Experts of a small language model: 67.7M parameters, 64 experts in each of 9 layers.
Below are experts of layer 3 (counted from 0) of a mixture-of-experts language model. Rows are named router (the router's row for the expert), gate (a neuron's input weights, with its number), up (a neuron's input weights, with its number) and show model dimensions 128-191. Each number is 500 + 50 x the weight over its row's rms, rounded and kept within 0 to 999. Numbers have three digits each.
Before each expert's rows: a language model's description of what the expert responds to. This comes from a sample of Wikipedia text that the model never trained on.

# expert 10
Final pieces of names, titles and numbers before punctuation, such as Cup, Championship, Street, Group C, and digits ending a term.
router:473440467541494577479501449487481427508554493466519467463557629491656470480466417462494538434498522527555461451492500458575470490464538475429548516483578471450472560480540451445512523452456559
gate0:471532426545557459585573472511459584530520461489479463551565484450517394511474548506487496524495462626459568499602445549458483472404429569554471628463426531593554487472448502454366478414477582
up0:452491412577447467514432594461452511475487482467474542474462538492478541460472445502513450538595484534501576489538558531581448443530470466475483508551599525515514507403525514451399465565428522
gate1:528547490433447517538448422433503506518462495447575598430483555582567558561505437445495483455591430555608484501393499627570482519530485487542468525480567485474413495441528505503564482468565564
up1:531571419523510504398492582518566592506497479472486460469486483478510520432550561516560465414407445547486517428485543443503444458538494429444532511525586545551537475502476465499473438467480541
gate2:422596404509587529518462504452471494461550478555465528534497442460524421537525512488474476499443448578465463438428433373510500481503501502538435515417475489475503569474458482446518534454403499
up2:509521565567527467509471500520448552441471450554490599552453521505438461485572513458517565625488537530512505407544494491416536590509560519562490499487557529619581499538494455436475488452532551
gate3:524473527493498507463484375511426485473472471444450436498531447576518546464435507542464443509570521512553383548472474426438405537474530427404445502524568562459445595512452513503493477528509436
up3:470537369468529512469554562535544423479562518540560401525456447453426484464482501502539536471453553495433594468521504511559482485532491460547482415556418478565543407467548544478490537459491525
gate4:474410457452502569504507577398494496519515484556510670615593589487556513501433472519545500578515507511460554471536370474510504447526356482514505513495469442468458413397512479474524525490497508
up4:543519445567426537477507487498493530501419546595465464486481496386499498483507513529502450349503527501493440552476521585463543434505493480511504508510423581515532425548459476601451554612499565
gate5:490503475446495573555546479448480568486473569484580522520442493494512515492425453474454509507403574592572460500460444553484593595445529442459541472548474489487472515446490451477578465475525498
up5:462463488553562519522486575478557524526507410461531497478494539491573584545542598496477602483474502479500548451489503462406450540531526496474447481468478560534435567514566449525547507450496477
gate6:415476561482492455531460531445542501464466536515556503539482535555550448547468510445581525434479535528419603484522473531502401546417586629520602502491471544480475407437446503433478481487469390
up6:417528490468467483546413451501458480477501446587534503475577528509482520435544505590520491568501538532449426497467573602585483478494513466461478496384543532495529567433553444493467523513471543
gate7:515513482523526585510489459449487506658484604488504527452542569467579525468495489494523505558507503497455528485491512581505524525480491517521593452443655636532536430507469467539607497447493485
up7:525520444461433525498470529510444580415463430452543465442573547479540453443569454551445506465514499495516499418525499448529510514456411491463505498525582498456431565521571451512512544574478467
gate8:592490532526495530525447518481482515535506534470510459509576552465468467486519623381487545409538565593578504449557505563375477444440432536444570494525469531531502484478396535503483475454431461
up8:554456523451518554448663502474454542469396557450515483464509494517488519447502533482456541426487410579558482524473548513436409478532504449539450476414465551602395546441498529519488500469533403
gate9:486596416565540498472398406476559400438657534499449479514493510500464494410534605529560502583438541571494508458539427487492526535529488461514532450526555537556669497467555534498388508484360457
up9:589385571459500493467487585523430449493522561529505603487534601496483465465496507569419445549490536450518481578475456509524392560538532500514558451447474460531446511517583512437526544536547542
gate10:519470535576501500619614441579495522478481436461397513600456515448479456517477477619524547501518487541558506486537515483379460551492549524487552508510566482555455467522567491466578565515438442
up10:579491568475532495484557516480515592512541489522529607544548462483591468542507482460499455514557425538474499528475547535515462529533477458529441539584473436432521528496455549535515484446694490
gate11:521498410496446483532499456484464538490521530484471517498451519462480358475526472497564554438498460562485511460559513493422457445579597468489459522456502526566435443563485510475515556512533433
up11:434506547508508541507555524454426560411504423521470453468461569400529479425533523548465565473514493489520421475538510557545474469566531472549471428465538496440481512576507507403456508572516439
gate12:569469362532463502487459545527525418493485551480574576599519638513468415546531494529537514555574518543581496458539499534610560420482461493447554473467518529500458500538464510390543564473530510
up12:427481489441492482543551494538548458474473463421512483433593492552633526485523446515525381558497513449450434569447458542509475506499552509510502483427557420498499494479397461556501504474495544
gate13:564506563470525554438488512502417524396494570403560466513479547485565410490519428522425571466519526541582549437510438601509461493518541441475484443483488446499589516516474548440541480437522491
up13:530552589528501532493529569560466439429496478381523558552451476559489478472497523499501455539472508431429477583382518439483465534533544423558394682530538571466461489524454529468445512545529553
gate14:586467457471484590415527543484491637534505497522526504492453504503526470489466565521536603408432521447581465435488469497553482465509522487478540411579466484509471642480481467483460508479595496
up14:500443419535459609444485444559560459492379504500515451539539500500506443491446485423498534464390457484479423538492526457527476526572415512387506409524572420545460524512569509447397560534564442
gate15:478471503455483442537581551447465510492545542401515545554570507482467444500495481471564476512549532416508553516417579594452434513461328551542637536474449510478469533462525489444418464530449399
up15:507385508499508478547473492539568418510573432550440449515418539411474421529532478507433383451509433470443477348514541504518488433459562504528371534547431436493496547526455474561529556532467572

# expert 14
Adjectives and noun pieces inside multiword names and terms, often political, military or foreign-language: military, political, de, al, Legislative, social.
router:531453449504509455453518591495546487442474515540489489551465558440441502520540444491522517531519515543454530503579412476515418497544459462452530576565441531557477468479511475540543490511424480
gate0:482490534513388511409418542427588584459551631538494467518531541570509515567523557512487521537568582496515586599557538449507459489480335585482570504499520442533518503511454557492464422494518503
up0:495453502546450482485506457483502540551483512539500486587480501486533476475586522439465541522559496482451462547463424439538477513460463587461600451523485465503555487494449525545505477502526547
gate1:471581553652454533471455449488529396525512454421517495490563488450468553475530463479450501604509559588505523451499479469532419602483518462438517503541568576571479522370556478468519455527521616
up1:632463473581448438516423455540465402477510516416500513551494563582435540455515579531492496446499503512550497523469504433488576530481549470528429446590470444509586562480587549518494479572474547
gate2:488485491477404512572516531400506442458411566387493537515527645485459458460486409486553507656500518570517539506484455492579539561435544542491454448567525527533492457476484486462448476531527414
up2:514501492549484460459516528489431472484486519429451540510545591440391489566481463511388531541496518501512600439529468519551422524470372499480556457431499516602507411505430554505537522467485516
gate3:502503529469572509475460543469515544499374472480544564527530495451422487542496592517551432563466504464500547471474493504594558407471529440558478571513566437526493511539518535493498454419498539
up3:494459419500454530481502525458583570430527430478471444541593431471586395467435485480477477546550530459436468461424499445461518486556503532449537518452470534608508465531500500517496579491527595
gate4:439544546518483513437525361594449468478577452539447515401484430515528476530489432509532580469532481514511477513538379505502502469581523447434491561515494480555513498369548475558501463383539483
up4:497468436490535539537433604480476489526493524485525575470632487547399418554427554410459546534582403452532481514542418458560479427521495556513530585433522603599470535530460497453522533458441449
gate5:550442559504547488495517523489497526584464428517539542486446492508558504615484477547457525617602470421438574531553503441495505557570604502575525546531498598451482519477570513505475541478554533
up5:543450518463565481519584493504450557469520452509560467420503472508511459452532592540522583485483437430473524445506519597494481503592551462441569471485434509479469479501487613486483516509462534
gate6:517478494537550488517512351516457487498534533440497519485468539533514550473496446467524418360554489512530481557428484539583434438538407493479521489531407526506432430561478590461507569466413489
up6:456478545542482503603566511403546460480523480462416484459568527416495475536527532497486536389424519534490526509463502574511402511527508529539473511378496479459522574478497537553472480532407571
gate7:507477492484502538518546438505421547462512460542482568587452539534529562439528478472458447467471495444434499598524478580607499445632480425538481460528480541519502498504507562476559543472503484
up7:470438489526532457384515486527547556434460501447455429573399434532516491593519398585479452514498484445504628564497530521451504482509450432561567503445529475489537402540503433531494469533488625
gate8:449489508568445545508465376465482498557531460521513533489488492482551547490585427503498523446523581474489462500453539613452460465486471513514591474510519587546491430417443568528566466395525515
up8:488500474506571534530416496565583462529470437378530497568446501464544461500480488431511486454445486493476531513547518477556609468505554526492447469536583443484522482528447596426432465544530453
gate9:497509515450539554447479501484516497439513593529458443499487515604549481554475554432494427503556472563475580509513472493432419569531423503472528562540462559516584464472504546485462428431538539
up9:543522531518498443499517542500505517477573513547494413516506514457599505563490550533449500527525535428438613375473442513414493395647431537444489459487419502585510440551501531509543522453489570
gate10:569490507467502481488475444461526537394486514575491473538404534489604560533511505579445524533507505526557498510495485609472519522535473456545469520559443465566488505481452555600508480407560539
up10:513565462474444546479491485445504376480413456525465588532495445478462468527472515575498536527463497490534514485450458559484455505543512373492483529488501532435448554493516503494525521487581503
gate11:434494508578514545421466424528373534479437611480591581575473469520398504518511503561587470590493614588558397531570488505511442527577512476440490497525443479516545570396520444491494420518517351
up11:434545493401491520489381445463509365411512444478482416483449536453521550493510537534518495605597532539491496517506557516535488465516489495532414541542552543424530531473562537525532505505493593
gate12:592533494491449555489476499426447571452495588474464497461593540554426450540451468469426483566536546590516600432476440518446501544476476473453411471521477514522510465509466485524523469435505549
up12:483519409546474502519319500539451486543563525373500575482498466484530570403487448525497504513383441498475464534544543516504443454411607554445545543488539506450489548437467496437507540524542428
gate13:509506431567589559562444443496473456465505441444512498479561444451530471397486387501450502460486396612517483560538478523495533504505487520452493452551450430489470518529545518449527496454448570
up13:412428573492558494548535546489648534476508431371521523491517472472474469495522586617532556486500467543526508564514581507501490527400488465578542538519495478566535542481471469572587522508455402
gate14:540562513524558476450588325466428466550468444486567551490401425404607482525569447516503653511482465464532577528509517515471524544514401485398520430535514414516533442522514488431452509429432459
up14:488532448423432516456425602490486425442486476507486511566493524495539536468534496601511552519550507452566416507501601601515475461492611474470470556524574468535464466417532474495584507523498545
gate15:452467457534523513501507566478478543480493448511547517516508449498502407532579479445582483501448507505456597492486503509419451507448562425550550440471466548514547497543547506463529474499544614
up15:580560562460484436505429473509525452417449471592523479611538470459543506542553421483360528495482467492498522588563516397519428515410449428467535446473361434514499616518455421582563462426443500

# expert 11
Common head nouns after the, a or his naming the topic entity, such as player, election, album, role, season, services.
router:577464464562484485477526484456525458515467424597539432472448595447503530489432446478499493464470522379512491434607518455538439478524524523433537524510484406418413490503470460480532531502388612
gate0:504534521436508483529548479501468497481492435536477549570426504473453558588494459518531539511550603446416525457549577487523416436520500502572491543428592460438476481521460517446522626496550514
up0:494464539489429526524481476478530479585554523453553423525490538486364461457520574585514467582500508494392524436457531417456516482499411460581484448523468451416499531470480561469535421536591512
gate1:548465423479557526556484569490576388565394445620474455494521509438514473497487532576455552501561584576416571470491525539519532447512500561395512482475475540421480481500520505532474532518537458
up1:549494494481599580489555516509506395512496452489464497558498527502639513556490506418425471437496575458578512637538572536490430414466595393500489385473477579542485415500523461570462482595466511
gate2:482487475541454427441509485524523555437469465524538624627590484467488469563460426626495471557457495485513457505523499445569395531490549618468577494563404514504436495466453445470470554507538498
up2:376504495512565504490464480461512534518529503571506416472432535504420548523493476469587520434469539489524535441555468487503559474380482498560451498511551544517441567566527509425520455467396484
gate3:478489569542497474482465534552504490498522565485542534429602527608511471480492498507482493461509371480477507477519544509482574466529416476626516488443483471493550459537457431547566497491475503
up3:532495493522447484607437538545611614454503516558472559457455484648435553478483573494453462417463481568476573500499359463442477481501497535533569463407432510482546534486533506452469460623493517
gate4:458523448465598467552450462517559475549492457465502437551487566498395507422491527467522464550490458467513537593490534491486473532510522564452472560521567481497530478498479550512509505540486426
up4:468513449518478494564470572489574504430524523474523548444501551522518560574507465503571485474561492528493535390543537501517519587518501401541563550513457446346498594459506487580504555451477599
gate5:470545443636468627424490421409553437574489513551540535457524526435460462515573442494600530558439525496502458466503538467554442502536435424477495606505476451486552569544467513461480489417510459
up5:481439424541540518534519630555542424511497410498464502464426461429518489497501506462542490547529434481495505522531526497519463390436526474468538453433569463480486476551478505486506458495498534
gate6:623512445592526514517420413494526554515468471543573561560546512492537477397589458555470588525423520572534537443458472491553509480529537556515526422541493507513492483475495566461565519444562530
up6:457529509477524484546454509567529510481510549453532480427438461507487523499511576436575561521556477531478503484499489409500434544400525530515542525443516564544476490453461536458555465453477562
gate7:468555418536494564509475431471457502561483567470547478472598525528532533457512426498419434385453472463514501492577492489532468511548405544506469597500554533417522482487462507553506522513517458
up7:520499522566464500502563598550496474553464425454486454516525533511486542506500581542478408436457552464499507450497394508448549464480559492570537574437553542459450460480521530437498526576468473
gate8:495426472458596538479453420496531447459570609508516524521511585564493387482538496502452471434576441495530546481538566572458544524445570455536480528386513456534543585499512473494565460496495446
up8:449470543496509460466593500523457571623533539440539460486517484536381464433520511527473501491388518435472541575422505575416582531552568400568485576533503483579495378560552511543474550455488493
gate9:520477450533428571544475474470437459588546538423512549522530563511497617502462462461511561504480506515548445485562521606555530538456572387538412509526528444475501521476497462424486480453518360
up9:470508469479525515547567517547539450563508494552507540515477519489491580523501502488526586471513431509557457576547529439449538574529501497504463541476567488529502435534544501556401534570582602
gate10:407517499517509477516438497489433530483459541499484557538561495490356472509451439591492471541511475439476482551488522496408527433481502475453526515499456443601532554477417553520466569463531430
up10:510521544463587479506481524534518547435498496455491506492533504565572525485545526529554546590481509534520491566505463548471403520416562560510558579444543588493490499443462364490451486512405435
gate11:542476609484474546427413532417494516420546551470486590485466597446507570526406542495479564451463502487474438415462464427493406610530536466561456477464499595506476510512507414488514417474591547
up11:465549433507443465543445477551437460442444510543503553498604555500576484504539503421558587513393543398604554497547544463513438489486499430561538457540594506481539450436506494480564543519581505
gate12:485536479585586480619561482436483474539503543487574494567492441430465449569486464498504409494529437582472465467486469565447484478509499472574610490522442515451506508430407575520506537525535420
up12:612522451461514466467503460528471444578500532563524496591563539525470371507481459479573546411529494529539512501579546527421398483557439511502469492508443535541457501501532488486544473507529380
gate13:542478533538543476524514493493541486443520446432431438575489496505534509571480472427467520605531593498482483485519457518502409451583413441465530459432492555437500475515490520499462502591457410
up13:527552559548558415581406475495455424416456461478475420538590415506552520493528562455580478543521519566507492468534516462528495427540423500529491476496547455573520493492501496494544451427588522
gate14:526509528557466554519398557566543478442482497485501430587493482495461556487486440467508498521616431506413410460445569488383548470570405541616539524544560421472368549557554410426504538497473503
up14:593449490508397528580506490472418508512381514514519483420495567470461489425513516505465507412531516618561562390550494397463441417495396541498450515490483528487550431416497518518512478473473476
gate15:506475626549497481491399434489519521538501437465522499488589449507480542590518493532576516511477491479533470541400552529407463524495498598519499526507598509541482459529491500401406467523567485
up15:495448487503571523512496469487497421599518485600515561468469508499511535499470448541530504468515421592489508505541436479519470527445466553531448495513502504495596427479503487493532459471477477